Experts of a small language model.
Training: a variant of Muon for the experts, 3110 steps.
Below are experts of layer 8 (counted from 0) of a mixture-of-experts language model. Rows are named router (the router's row for the expert), gate (a neuron's input weights, with its number), up (a neuron's input weights, with its number) and show model dimensions 0-63. Each number is 500 + 50 x the weight over its row's rms, rounded and kept within 0 to 999. Numbers have three digits each.
After each expert's rows: "gets" lists some tokens that make up at least twice as much of what it gets as of all text. This comes from a sample of Wikipedia text that the model never trained on. Tokens count by the router's weight.

# expert 107
router:460553537468451458518518522544478474582464450585487465403525491486560445599493471564516573442389561605472489560513570445430501526480528478530512468422510455516482481446513552483559610606470457
gate0:427471421491514595540443558470530496365536528519407466546529535493347450512550554462603543561468529550531427517486512531521497490575408608502535544484481523547534515446460538451570469520443422
up0:590521461549527448489484534562514431540460538508533514558498491496491438572412518507511483515488514391472575552521482448601546602480462566479551520457489534471462506487518466572465457544543544
gate1:477590513487490569507468462543586436497557496548419487539503517478520455512531480553538506588537558445512468603508656561541535535572557521498452540382512554453475586513472556490466513494434571
up1:500478537426406488556488530504525533398534443519464446444462422470445473553526550434472535510389506483553414489521529576456483530485517542507467503595530580472478527478494466521496523411464510
gate2:482565463513439580492485548451502451548496547492481608472423507367504482505428472447591425574480494545407504492546561511500515530414488603474567404505543523591533434445471611521508539442563579
up2:430553527496510559531461514422549546515459538432444585514556406424590476393360534457511547456524460571551436392535555530587554457448514556513515527498492435532528514559483494618549466474512493
gate3:572555510508539554563478487451526516443486532493574568428598511498574429586465429504513495403506562403542467562595492523467499521501513474489574513484517415507437546523442549535510500510402574
up3:532450535455535539474561514528451549517535453484428407517488503421532502600648518497532502531563417505494493555423491626487512497543513597511491387474425558486487478508490488452535499539434496
gate4:525518476494490616551497514597508458511470492553520567550474618455544558582527443585467471568506536472353483498519480478521477498432527444520492510464580525548499512587564648501576497525424510
up4:422421500380524546455427512515474462532497518482521540496523442497405507433500519590527507595540452496517538523495495541471420521523432534520505484544412412419535446582486484420552462524470456
gate5:530457477441405482579470462560507523449443464612554518466563548456494444568476443477561465524422445469576460558500540569487455493510547470500503491458531485502460478467505554465515490620516515
up5:484505558557587538548566483454499402499524512512442462504562478508483446495485377489484571456515520456540549427440558435533476413466455489462541497426573529484573512652528571491412507487434490
gate6:508575456447501507424518500518581447545517548559569501479610488535507470449527470520451506518537507612570600430494527521474472531478468474429522511455445529461470482515534569588585582421507567
up6:537417527489418531521416515502500517524571472513471485489478482492442571549472391539449479529509533490585448555544493504463513364479618440544417514527460543396458443505535403511541450462484461
gets: " |", " and", " F", ",", " f", "f"

# expert 81
router:394528460491493431467519563590484512588457483575479499445511419423523489530534578582491554437443493616450561548388553435450559594484530499611466509434467442479513474482516468442538521585432418
gate0:427392454573488493536539570572583538496460564507478475506550497508512460387612492411424437469551471525445479498340454522571480558444448537464504535417422456478491419540509519521514435503451497
up0:493484497489493461461404551513562431556501453564505500535382515495584442512490621529567513487522576447473450499573477502611547521447442489468471656522553436469470433477517479456618552489496491
gate1:506526441502429545441493470569531512557500538489388474485535551460505581530453550415539518577526507589395512586438511580466531511437577572511419497411478486516526502583454536598530491636428464
up1:451461487473516549529460581563499549439501456573543491539506481468423540417481541519440500511536537479502474485495601459462426572535495578529528524512521606432589519535492520556535446470525488
gate2:494523449552557549380477519477473411446504512575497521415465569438386531431419590444533534474560552525525567539480556464510536509504501551480520484396485566586495549472540597540582421552383552
up2:493512504486495478519460535496515461579416504451493485494448435491508478409472510519480498492489498458499464429528462443506465596462541470428512538490406518414527506552465468520485442513530484
gate3:615566469572521491435464479500533615413496457410514475387540442493372561472556501494559434517407541539516559532452524529492562565445499527519525476529443527478459513505486620413509530566467475
up3:480565497495442579489454481598470555434539549507522413573549537491611450524476563390594507499554518444547539569530526504512509465577556564521570432475549527515397522430472492482539554450512492
gate4:586473531527568500487538525545458565463473642519460492469484524456431590595486498534452445558553571494543504466495533384496533594460556471499472423442424565521537469491592504488650492574441498
up4:471392517406458495392482480585479425511463541566489580435496506496581431534519444574484544530563492515503475562515515521494499426502439593582466466536511514525440495558482524459475598501479498
gate5:472467396512422515518481483504518564426511540427463604458454434481541508522562577549471537523495434570451591552505583537491562407530531496496486507564471515585545487428455483525418564533564521
up5:511416510528488463554543502512365498547561564528479454466500606550449491389485497478443560456533461507408449506490448422486525450542550492455520550443556466502574434426503483461510425513509452
gate6:478603460543523474456590527549544422540593497501588474469470548521567417482485498572455607497455472533546574453516597448525540506555521462428534607522554466373464439488596471472445488509481499
up6:540487496561417520496382500466508532542505421507529547523470535556524498464464423500512528523423527483572526512489518488438458400518616422508443493525514532481445408484622454488505438495582524
gets: " a", " A", " D", " an", "A", " R"

# expert 30
router:455516510470513401553483553515456481564489477578460511468529449439520462550494532558512587388454551579473542572512558418456521531521553512587549493443519465469564405453528518455546515521478400
gate0:455424477505513430520420552527528566552558481482422576581506544448462553455532527501603468470484548460458496435449515521494420540506532511511582445400473430433569404465586468415501485455484456
up0:523538489450545463450472502518494449571458491559527540484535428533573496552449446482491547475454530387477496553476553523532524578397419561403462512490581510475519559494505451520556476463414597
gate1:441495597508393513555501446520508497449547558514448514508459558525548490484454498563496593453563486595432485549473582603529502548536523546448517558420544472571538479485532580575527485465507564
up1:431471546436525520499542516528539481473484511563540441510452545558511551482411549549456513495475429536457530520521517314470517603502422488471414555436590545483493509503567545577532494512530471
gate2:490534466473495438405467507371522494507509496524535523524506471445434465521527525468598372508519484587510515572502517439580572475487540508528580539453519598526583499482449510563497512540511469
up2:469515508427587496521494543457510495525392534534547462527507518513552474317458360502551448524516454536546417520482449453473443566499442580485528563466433509518442533555453486515486477435433556
gate3:568471490533472525584515483559587591410519507477576498543530520496506423553397488563478398473495428435561462508413492532533537542476481440456541497559545550441435523521510481549501520501509471
up3:431519551400464487452479515567520509544530489424550444529536447559474548449498511476573478460504449532433556578419550556489427488572479550576494457554498568460482571410545529618539489455494541
gate4:624462501536540505450471503511574428523510517467507545394467487485516528519549470652545457593517491535487530458568480446532503530485541444463535528488477547514550524471560554530434556561450645
up4:496406514451397572519455441557535478462525479445514546379544524491403615379558513474563501494510490507539446534536552464511450588538487443517375400551484475483481478444455426496480458513471486
gate5:552462527549378525515417520534526498472549525483508530484460485460501523459428584501554458439459611495494446526412498468383549502562526551450485523454475497613561536483427518530515482535493478
up5:519459579532523377551497499458475380534594487466455546442510547466465550454568558524548560485552519480456495516541474411486518427569487524405436478536586470440658460593492523546427487493438512
gate6:522497504425515465423509520570468415562602441512637506510532558460550466469539500491563553457487462623474546460463563540552480397603508500357446498513499521494510406469545579535520519377494553
up6:564416576600384482530454455490530538434520433516564592516510508405504464464494560572538546517487506496584467491520501489434522434545532462445470379598605498454457506448484494486514529512555552
gets: " P", " N", " p", " K", " B", " V"

# expert 117
router:437526449482511429549528577554394437583408458555466479476517466471574478503453586550567585434440539531479534530507499444451553587524525490602518488476480505498467461458519510450563585492431476
gate0:427398476536515556484460514494465407430474531422425476539480534443473474423519550530508570488483532485452522549485519608529381543535402502468491466430442473420406402433478559495502509498464399
up0:503557432479485546334527484472357473542481472501464466456404519462532457523545493498560456526502530439379475492500467641586517538450480524445443564487473514522486452477475447507528519527567467
gate1:546410410445415486514459506476493496488468511426476435504532480535404390472444553524530553550476518537602504502530552575553489494541474572474512536441443562490516440463444464431477492517415545
up1:456490540475486571525543514531493479459546491508542431501480551517485566507456500534582552552409591486584444490509550415486536480503522560504436502568527622464566484448478504515519453480445511
gate2:537521428582493455510543555489432562529560454551499495526522465489500524451444462495664437525536546572448468440466466488415543448483515546512487519558572501581579471441529511491499549471485472
up2:533531627408409461555464526493507507456446462403599579504472447470526424447467540492505490543540514519510467498514501454609503533517445528516459498485470444458489565517461577498472409569521508
gate3:567535418573494624523569540501488559496462427462603560497552502518455518544494510493484505454497492541536493519518499532502529586504544526447526438616483602459510537501486452497510552411482481
up3:461455530470412568483478469542496501510528553513415380484498570470491505584534590497548575499526445425427519506447553601479427467648558522517537448544472577523484469541528457507445506483462465
gate4:583504467607618527491529578478469406491533476521526501586513523456520453571453515523503596537575549515414515523555600488546499453484557520456459537439554467572443475480468492548556497433421558
up4:463431535454547570518536490553534444503467490498490544513496411474340532442519503527564579552525453398462464490438533545552469436457498567527509514494418498487467531551445508495542547520523444
gate5:532469525504470492475429526495571501427475569550531465490404534477498543471482454471568458591470494525505516515442511486444519504436458435505588502542469484591359551453458528486565575491504448
up5:581441547458578482493518544475455530443573423443456467455549471510486485445438506535492594519545544468414492458436414523556490477533459574568460520542473536436604462509466531463472506483413499
gate6:518478455524524512473539553604498394536534547473593485511558503545540455513478439589503630490519546495462498440525656470481553539488535556550510563497438486478439445478584493565570492378535537
up6:496513494506467508490535533599469494444497459595648513497482490506536427443495455515420474512426552444586431481537523456465532458558562431436545454545552441444482458565565477547459529521482547
gets: " |", "\n", " =", "\"", ")", "==="

# expert 118
router:424516480505470422492530581579439484575409468633453480433498514447549457542488504572542599427488520527401592566429550493437571599540494492497502470400504501475526422491539497473490551554445398
gate0:376434454593513545499470566582490528425571433419492532532568517517426542535497498508517514580494495519521474510487418522475441488507465535569515430519402551471447456431387538465515526560476478
up0:592514397473528481484577529516566387519531461527468477459461470378546477519493542421608559493434468478371518590578482525539614480482498525473530587493418432459420520530573501522576482513468521
gate1:576476491528509592522489578430494537448445441463422462454550488474440537494549498532458532451443479477426535568449529523532458526427509562435442495367514556528572519599489477522502542456449435
up1:565459618421518542607541520531602450442457471537502449507475546466451523492508474516533515453499464483423477537498508406467480502476481591489501596506493581515497473440472449490490485480437484
gate2:477626436500516526399531407432508520500428473550512563507447490456495549492409479570524530531602551502466495537502529488536527499577537547427515435505528482428427418509428540516396543423592479
up2:512545458454516463550428458406566520537423498493564499460550533446540431369404467511462479509579483527531520480531488484576473528476533521474481574544378517517443546531457428540555460543461501
gate3:533607466486481525504541467537537537383430471472483549536561428438487526518437528563652551451489444423555543566430485607567403524543462479502536415570523496483508474518439546549535534495550513
up3:483500508503433483468498514527438521425607536534499444533453461551557575511514522514556513438486380472438589457419482578522557562568571639555505461497553476575430506440461465483505520576529575
gate4:463514471526542524526437507553508500503536451483602496496444535503526549505498443573509451486598472540459561460631496428587562415470445416463515523516511526494499457477514573526505579514450512
up4:537502568463403508382457456534407468522512484476514446445506446451477446434549476444532460567519501421483470487482577541553475557438542435433458491547514534550460475545524444435562565610497472
gate5:485452502498470467539482442542472451406455554485401457483481458412581501450502528490485525421445436489550466536519477526470509465439455482460544499500546435491413494542471542476505463539536413
up5:546502507451488519499481468432556518475589469527519479512527425472522588486457467500554523432554599436526461482482475427496459480583489436526522490507474434460583632515432493510376516467572512
gate6:481477481452592502479580443531489403520496623565539487483606560571480447421475509525514535491504475576522463524480569501550549463551591483435507552480497471495502437524541555577446469339503499
up6:452518577559444447445521515507520525513551525510439499560513512446487538472583446502531518394495517450564524512490422518450482450461618414407443469460430548418477492467522429491527547424547532
gets: "\n", "==", "===", " O", " o", "^{"

# expert 93
router:434468493421479444576499524527473520563437496539464501410492497488570402544474500564498544447410539546450489532465573452430513565554509522485460435476534406534523470466508503445539557474456465
gate0:353436501535462499533450682457513551393501507454432545470521542530456510520546487465510477527462552574497566478478404477487510472522509526516535448471480508448483474499556464508503552482424568
up0:456507483460546537474451601491454400554503500565493531506469528400604493566450489465571556480393518453436495562506402590587566562485435467503494516449504531431507554492561465539517446475574493
gate1:521456471472508520662444432501468522481489467496426488517504451484462465479452542584466503439567579483452480542448522537469559611502594515419486495395578500577500567548543474403409497524494550
up1:459419578476508504437574517464479539540514458584475439500456517516438572507436512532494471599540487451433411541488588414524526557537449538563461536547562585528485489472486528541378457482522459
gate2:516532479529529620514422436482472553503510538585590550520388511452561452508460498460538364573526523477468515547526576510536590445569564600516534517472630482486486495467421544593515478462528519
up2:506489511460474469533418451446520491541411498411502567532534483505569502391486502558588446492565467573533426443546455430493505532462564503457442547371478486470455520510418597577580418497543509
gate3:524539534576530524488595423514584466438454456482499534553535570481491551522453454512497536505480515470492457448541412564468488586590459622456490488550553413506458518495460573560417452462471522
up3:473538505424399534480527513620379474549470499446418455480424498467527484584526590450565587477486438486455509542490475508503507572507596483509521479507499530481430532462566523454562450526489564
gate4:524464369457508544530510483559506505410455529492467506534431532547486486452504504529475547486494448512439486471537464485559398467510465496472500534512455501493418485440533524573588536579537593
up4:501414509454456551486462453512434362489514562428571517423526489471440505469503454520526579595477451532402480458505426532500482550391499482534490458572425465431520450562437460431484516537514486
gate5:486492401521457467537471456579602475450447541433477533418439401429512391495491444472404528484494508481521484587393509568425444537514552433416508475456498538552567516555530508465517485523454505
up5:516409541443441487533559531429485594563590475476469484489585447494416457490460486526574470521561469542420493548463485545457446466506527483531534500472533475509523463544459546510510493444436424
gate6:527447481436508513538649589449549456515661469544571434485419516535546406459527500541494569456510545497545491464474405505545466466515457450446538440530527545552475537499522567542539531380507474
up6:435543568557400425606468484508572562595535441556572545557512511447504501505534543434527476511473489454582499537447539458512495406440551450460505449521543490490531456462536464600502455466572470
gets: "0", "2", "3", "5", "4", "1"

# expert 45
router:472510469468521424541540571508449510636445487551504479442455450470491455526512564571551599488454575592373515489419533471489505565542597497534497450465536464486488485488492472490550572567452391
gate0:493507501488455486488506593506515518608501549507467463535453538409422499503474579484579502480516562567423479532485533558484478475564468657441597502477404568496471568465451483502522504474481545
up0:473539495559560480455423497515420498540523484536478520432460467467618453536431492430558559409485436457318507500544547517518616559478540584435537553450514489510493435484521444522565519510551594
gate1:472539504472507624557521463487493501520502527507441510494425485494402516519508435525418623511556631462573496523376547460515502506508517507490535437443563551484487514509466460470382487521423471
up1:431502607470536578518487587479588489524478444600558503578402498504463581503547567473473467534452465494520410594549534480465551532509444543507496566514578640440495418429565467495485460553511532
gate2:544527431542508508473562528526528474488449524541593546559404504402421544452403507451531456594519497605475563582465498382557465538514601521529464464491534508480522466501421537473589509588592438
up2:531545576437502483568442444490570426557393534425536492524529482425490453471522505444495450442547551498543388453517509549556542457524521576481491526509502484537491522529375471480508491394562460
gate3:530592441519571435512539477467536573468477510455578488500461545510456537583516506555527494513444555513462484521475547483499466562473532554454546494559560554585470553408586574517563470474564532
up3:418473543470553514500516433537464589515581578492551408566503537516541524540510557443469516513505440437437491553460583577483522551514616546485518392545452473533474448480471457530466540526499508
gate4:593488485504501550484513377542548541498487545510518550513475538492472587589445493526507493537506493595479490546549577442516445435454551450357423467451523562537494507573519498493503509580460547
up4:532471467353444508430498478544520464418495543487616540473505450506457488482497445472520495527486532582441495496499470566456473454545462489483447471641561466553501429527517513445490514514509480
gate5:477497428526486478520489532521539503472418436486537549416503520493428586524536423450570528523502528541569497432426516565495544434311532480551542456392538469614495475427549559492571559517553436
up5:596520547541423540482546536502469518422524489527564507482446500479456525437512460434448580467506531418425560557448542443508551538561505495475478574398576565519577617520393566453454511497525435
gate6:508457477441557501556600551529509408455491455515550449422617516519449494494546483462500599399525505479508472419429475497428531414526460504382517513503424492476538522504529464511488569404445534
up6:559474479572481432494538589565536518417449490498474458471497491469474577457526446489447490420487443480508481525493473519468513429536522406441454466548509524380523557497553436451499488409525509
gets: "b", " C", "8", "2", "4", "0"

# expert 99
router:410482502473467421499519528595490503587415487576527459504493492513546438541494515510490534445401555553433511528446575414439567578492525566506442478482479488444488446457487501445591494502471434
gate0:528506488422541526556435599464526516400543562487423488485511490407444450468486425430564478469498486437538565559454555544502465554575498575467509465467549458431484520483581519509551486514413514
up0:503547466478574505520528497550370543574483515572529483598455442455526534607566533564503517424508554466504410602493413494584551592477461442424490495505519532493433472551457430525596520539551568
gate1:455498549527478600547468496543526454443468389469517475532476541416559523562469509485435512558530488441533490500470502585536538554469504538385429485429528497543470546469512475470544456520474560
up1:471415475451550537540527519570553521472541464513468438433457561521501583467494527499548498500468515582470444504507516443514533541490488480528471506468464603441453514524453512549522541535396516
gate2:444540498523543486488502492443497615459469511499561572530477480415410482471523425592555415539484522503420545543575489457559549447556482585534514455539660499475499520479574567516503502463534469
up2:433523549459507506572467416510555466520415505438479505485482493488460413478443460503573451573551530560556539407603528452514439476455598517451487514431413492461538457469539499449554467479540528
gate3:468581450454522552476510491454438505395408453460583638462573493532424454485511526497531505466450528502464561550493463614553486610468581465422476510521479504526468461427540547397496487566556490
up3:444495522497493486445560417548423517524637552402475414546402638478569565538457516518575566445541469513495543541534494568554463576528571470531478448478528495560530471426495472488580584496518432
gate4:514472458463454489456506525502537490507484570448549579530569394500475534509528497492587469503529480495469483493506580510600498511428499518452420487468490474534482519498523531423602505598588529
up4:472519570486437619417621480494508435420524504552572545514495455467471447490578504522533546507561459514433533529524535477510503488543488497535464481525565470543485483471464481471536566576561452
gate5:531460527511458488364598550506540531476434492498531530563407483451486504497559564516564574508474448456576516574605536570462567518436494531533543463515582539600530552454619495492460575517591448
up5:524509498530518504481525594399418507451558536383517503456576582440459521541592491513500503497453549570451512478553486429541502483601525482416488471524581482478565548471539402532416537437472429
gate6:464568491454482513467596484581490410511518556578599459474533533465508488486516573574541545515400402535431571496518558596504605478462522425427480531513466501493486556496414525567535431333519591
up6:502475509534469551592472544475533478528516446583493574496485508490491388504546489605499518464403520431555553442503462466485479489501567462507406452618534522455476462450488528577547494392515524
gets: " was", " is", " were", " be", " are", " had"

# expert 3
router:447510494483466441560599541555462460587449522529507515473515481464514459536458517526582545403445534535419576523429541494404513557555534475617497483444537483495513437427473524451544577526412416
gate0:445486472503500530516548487488494522479492457499419477530498535552398518402590507441632544426521472558478561529465411516415500462538426547585481470413516557424440511454507435490499499496408452
up0:417574438526529545378446501486424497412545504581525479477533504534534458501495492426560539579493487480462528554506560547531532538441427572465520453481540530535462428506491514503533592520522595
gate1:459535530516453534532550493546480445463466509378445530496493580451456485511459530476497509459482503428522514543501608555439463516440582611477406489396555440374536469569450446500493519469435536
up1:457373504441564583554475612530526505459509456538573430501575464547528575495491641550490470513364584470506421542463507497501460486516439519509499493471548530509509523469499587598518464504458428
gate2:480594456569529526454516521443522526515442551463580482479546538413450546357446518429535406611443535566534523543489510553472555474530519556537504443555581501520580507475476538426594451478577458
up2:499545469437503420486452469472479561507426453529499506559572522522533451444537383447551475475580437519469448537556459476548567481499505585542554449465564430519445523467420489587515483485444422
gate3:520573476470505523485607420547496429447476498624503595502596441467394432616443545531560481542491629480509511554501512479521542544453584473470455385589544460550566566458480538532550459490485491
up3:501461534508434445454450506477392443484451531532459454575491512536434518558522526472562612494497519457391554508493454483558468564500637475516489452496532508390450521560535512519481494505542515
gate4:537424385528575506542565498507575553479439520429557568518529564538490542543487492563561541543528420442470462433596419449511393466521516397468496469539505572542480368403519541504489529480443470
up4:520428537490501522418477484547545368462461496483474512447527554566461471384473437608559517489541476442451510477507506557427556547514535395443380457510368516525453497493564560456546509484434488
gate5:556464457523414502604543493525521433464507568453515504493462438468523528411468549450559572539470475451489509507491554528420524452423465522546505573560505500564519441485430461445518553508459544
up5:504472544510510508582512587521435387470517492522543556469567537533516520483492455496521557463524535451516505459513471501533495407508450473456565523498610506522492520558455535519493530432470466
gate6:518471358505482594435553497485483392467547443485643459495504568481508515398479445509545608419474503594441515459511469503523546465577541510484457491501501422495479473537482502465484426476494522
up6:607437524502443571445479562540535490486433413540561556563414583500474472531519460467482578501446582489534510490518483500500425415595582462541542476559461453453464472463520452519544428472575557
gets: "\n", " n", " e", "==", " pre", " N"

# expert 124
router:446560476487535466551535596529496475567455497586477531372549454488539439549486558563500577463463516585454573569460591467493535549488539582614499422437491455496536409438489525398530552586437459
gate0:427584515462499614553535537480528536408565472457529543444579515522373449424578445514585488498473530562499592498467482574558481486462471570555507439417428553454526453533424484453505500511441481
up0:532500551503616601484532530482523459521508481479575479506448417507541446501506515588625554474558542450417446565487378495499540523546467469452470559453467468475516549505504419484485536419482545
gate1:446503494533431496620508528490503446516513544515476455525510547537514537485497488559436419447472407431488558534418550588566513482438500596483475451403534473550455551460479435440484463598439550
up1:494434572467488565548520518474518509543455473567518495486418501516419485504535496599480492516387484502462403517472540458408453508490471555418475566554460620418538537409528522513537467532485472
gate2:519541425519493469475516576454540571499456575529518447499520490455452536450384533523541441577523482442443495540483433482567558482412489550504613408533499605540569406520475530454530531512458470
up2:481540479441464409558552455480569443518409502435535447528520533492570470349415480422538514511543496555568457510562504530629559550500528526478493492479493500466565523508473465502523475483447501
gate3:543562387543505552479552431416526500427466542438512445512574463463462525514534459528557500531487503534502576532454561568513468561477582502549573485593529524463580442448477509428527448459456554
up3:554412506514427493457504499471434592469590470479505464486423571566465620501580580463532567423512431483493533515429510531469510518580546573574511453459465549539377516377491502451526471546508484
gate4:586468457496560513579529565490532422505434513506443526453466532476515535472465462536493461469493500526479579588547489474493563510466483548495540496443507529524556529452549518492525548613441561
up4:514462542480383545493520496545487446529434517454559633511505417467429548450566505485482556532475572464452416532530525509537490520497419447492424498525491543536528537588514576419557496531535466
gate5:553442552486529520465501490510500441431441470559487568491486478504458377430469532540489483565442526455503451509368397464448519445450427584457545505492431486497567578606557548456543593519458518
up5:512508547544491500455523457457377455525574457520485463551509493447400480486534429477508546487550534528472566528497349370503465479534478441458526479522568522509511459528462509544453476389373491
gate6:525548465492533525453522575489543516501531539525564590479598529496569396438443491488415517476498481582497536462467563522523376475520532516486451445469458545508573379555537565438586496376467493
up6:489449558524405622556548575514487513424482491573532560616462572461554476522469460557468598455470554473566462561517504476457530398510594511432476517556564486391406523493543518528493448473549581
gets: " t", " an", " T", " ", "1", " E"

# expert 122
router:432563511480491411581494565542426500598482478572497491419483442479544450538482510539513565442413489573428522556491605426479507581491569555585520469423505474485536429480534526444543528504513403
gate0:438481511584483469570467522516451523481525504450460492488457487529429585520521451473532487416457542533522577462398454583445417563527513489581547456406488584515595427498501494458469460485503469
up0:486536538512519488488404519462509421503434536491497536482454501501508365612461539523533508439542470498404477509619442484569518543515431537458507602429469485472467490521476457513555511466488487
gate1:569472490555432567601529453419510499532524561467501519499640482513456594501518508498448511502494514457517501559403515542499497573426531563431570439530430579515592509474523532468448502464483488
up1:469427514572438526497544502473531538458478487625525513464498502511394561549486505530450462571439520560525513545480483453486437589457466538447533509553550475484604477474520471543506470474484484
gate2:522552508466490530545482511459558549551485516479522577447457464468469504516378523628505409619436470544472493578519461529508572448512539561430476496495560502479547477420568514520567551500493458
up2:579605529445517576576470558444520439475402521466498474499526528468552505463411460475552499461545532574542423415513526617568501555581496530519418490552441544465489507517503469558527417517500401
gate3:533555476453479534523555417469469631408476487422522525532558445501454448542466532515560447437444432530507532441460541458570492514520564572407528449558509446462461509508470491478456503548545542
up3:510524504504473488497428484525474521496555535496464436454477565475547475602507516481650467464554488463465503550460536600496486537453606497534603461490541436518385477540482468504537505478594530
gate4:527372540576398577519480505469499537450491607454479440471446566522527542532475511477556545422465510513375375527537524483518488496431471427502488512478460545523483530460525496535526513566507475
up4:424471483448479603474457506617454403420473476560499592467525540500451512488463445519501528550513520371531493483530552459519456460463530474479503503673432511499530468504447485407528504536524458
gate5:483483526522395468478482506529523523520481546541506501439432473500500449484590467467519493480452453573463458531449478475483536429457441456521595521497422448460470520465582559471450485477534386
up5:459478548525519545492518531514468511530558487450504552515571523565424508513579459589516582512458601540390455487515515451554526458550473513425509548555538586388614528559512493483381471440498499
gate6:551566509443523510468590564445446464453505492478552552521467577491505446510575420501482549430457488565511542473500550512563530487474520557540444522412495496483467515491573516474544566310448496
up6:561501587631435471497541512525486529507504485455427495525503587505520580437551553499542513494427546519556455523529482428420523436475465456457445476482487427385517537455608472500503410456450500
gets: " B", " b", "B", " P", "b", " p"

# expert 46
router:461554477472518441568509575620432425599407505591571483438502499486555453521540496516513585457428512532439576542394557421514504513486488452503518426435481462569525448394526521421511561480519388
gate0:455458506484496544529411574582476569433476572473465465443464522518459515447507487480475491628446527482493486506425537563475466375518471492510529485471443510591435490492450539533516487387372521
up0:490410576549535442492486498497474402517512464593501489435383557470561461526498603487590455412564448398488520550548443542596559555463422539480426552409536523425403556487520475511534515501483490
gate1:473573517550464631542424474515475509576483514477484486523575466521479428537473465558475514500543574409477480573431546517540560565441561596447488536452501517566496604599507447491480472487439477
up1:438366532560444510546476531564561509524559518601485419598538526497390586491514528501517527577493575554524509522453574482432450439500535582494449576506447576458507522488546592545532480474513492
gate2:491557471613494508490470564522478457507422498550581526494454527515528590488443490456542491530547638520483579534481596457558451485497423545548562465553541453544526428439513511511531569507571447
up2:482544519527444477533439516496569526551469573517519472551482510413525396475460425502462498526517492491521495522422468465575494501534523508421477520452415487555511590472482515511551427465450500
gate3:589539455509455550513545497483520510449391434497573528500550496516356469502599534482604555396466462495580562486524515538463511484493581510462556481606529520469485566479466498473558430384495534
up3:457554529552454446475452467530455529582537570418458441484424544537587506563556559445578511415585528516447527491489530543581527568573530545464466435425555530440431595436490444460438507516559470
gate4:599475486406466585556505542473570442443431462466538625427430445454543419552525466518478522545513551501429459447578532501470540443507511435456486514489591553569429532453543657444571586553534508
up4:440521517491478470436491545502425439490461484464669514458490436523585440374516464511565507463502458409469492451546480510479511476491521582462466504513481415494528390523508463427488550547416445
gate5:511423570530462469544521609487556487457406560517536507490461537510568401482515511456429514535394501509508522596485587529562571321501529499457500487523492542508537594384512572492492524533548467
up5:515466608533452410606551540532454443488521471443451449483442565524498550558476573530476536478525512522509535636483500424518468530463458518408476514442531564493563615514505547509495541491507489
gate6:537446463532481483458547573513523458485520493609682549489591578471551360464549507548475629486519520526481580559498475491480443496519496574396533533511558494486488447503595554511535568381523505
up6:482508624622455490508527500481621513571494376460474500574524520490464505519531511544439501551416515478613505457471523433511477503560520465425474430617605482436372481487637527562483458426544495
gets: "\n", " ex", "z", "ic", " inter", "iz"

# expert 101
router:506536514488503406543542513519457530550440460529530465472562461462515442515447539516462552428440545540490565579420540487421584487505547539669516441482517498453514452477489489406527547549491397
gate0:514493472552477501602401562543578495501487463492583519538496601470451483417464533518509426476496501536524552535414562443488561411545545518508581452472482546459452483483475504447489430569531558
up0:489533532477624502531398557632487433496502481561587500532485586498583473566528599478481553534473525475401441561488520501569557436551459484415484520452515483483481539545478452526611529432511483
gate1:518503459463513563473504492502569428409544515512497473499524492543525506524473483519470580460613500461484592538466458594500604510472648488565443558407464475435541524502432499500465529502478493
up1:532400503448526572610506551472515473496549434539578509480563624558524559488506583468542603467463558505482514637516475474451477547529480467498410534488597537480550544475608526554469457571584430
gate2:558596458601500511466477493432498524533478461568552574549452447444463567522426410400536480484579533549427529543516552469437569495509506544559622478512624583551503412504510518431456473468607494
up2:421624507454425388524505513481538505501418508463611552432545527494553381537406556459521479515549471614573454451509497489646397485534530503456487586421433509427481539539398523552515458461560539
gate3:500547513509513526518439399441540492442478445492571501538574444613462470569481426524495482409473506501534550525437450638532566494447518461471612510590574448473475472457494580476510465497493488
up3:523436447507396543504426469597408502497551492465525471513494437465509578570498577547654499530585489565418507510474540538547464483555489609575467539504574581479487476382410570532453495476412523
gate4:571487524430613479489622469520532514467482541502608484562490469468578578483460556479483536530491435494512460474640484480462472456526591494509430525540496544577542451415529525495459633495449477
up4:490413478378467517493509420525476343457538558565540553504455573456512525422563466442573553461508415501561511556508502515375515476445496514492412496597518430489557583540433549471510413581506519
gate5:458494505504546467441553482569479450460429509359472619478465469445486427462542623496495584538481562524527504479469555538467569461453475393513561507435504447523544513419534464458464454568467449
up5:609521568571573464459514523470516411503526495478477475522526510484496418451548549552492567442404643467428528419533392462586479460520546507494530441477495466435551486534526474506429520462466555
gate6:531492425464566549458572493564481487432539452562558595531479534529466462461534401487561551443498545631488507468345529470522471497530501419559477572472483548544460543494550492523508518451510542
up6:538496529564509484498525583477554490479429496557514554471493516474503519436548470493490545483401544461560449535483490522489446475515615388434478474486548505514415478497630452491525439463519534
gets: "9", " V", " M", "%", " N", " v"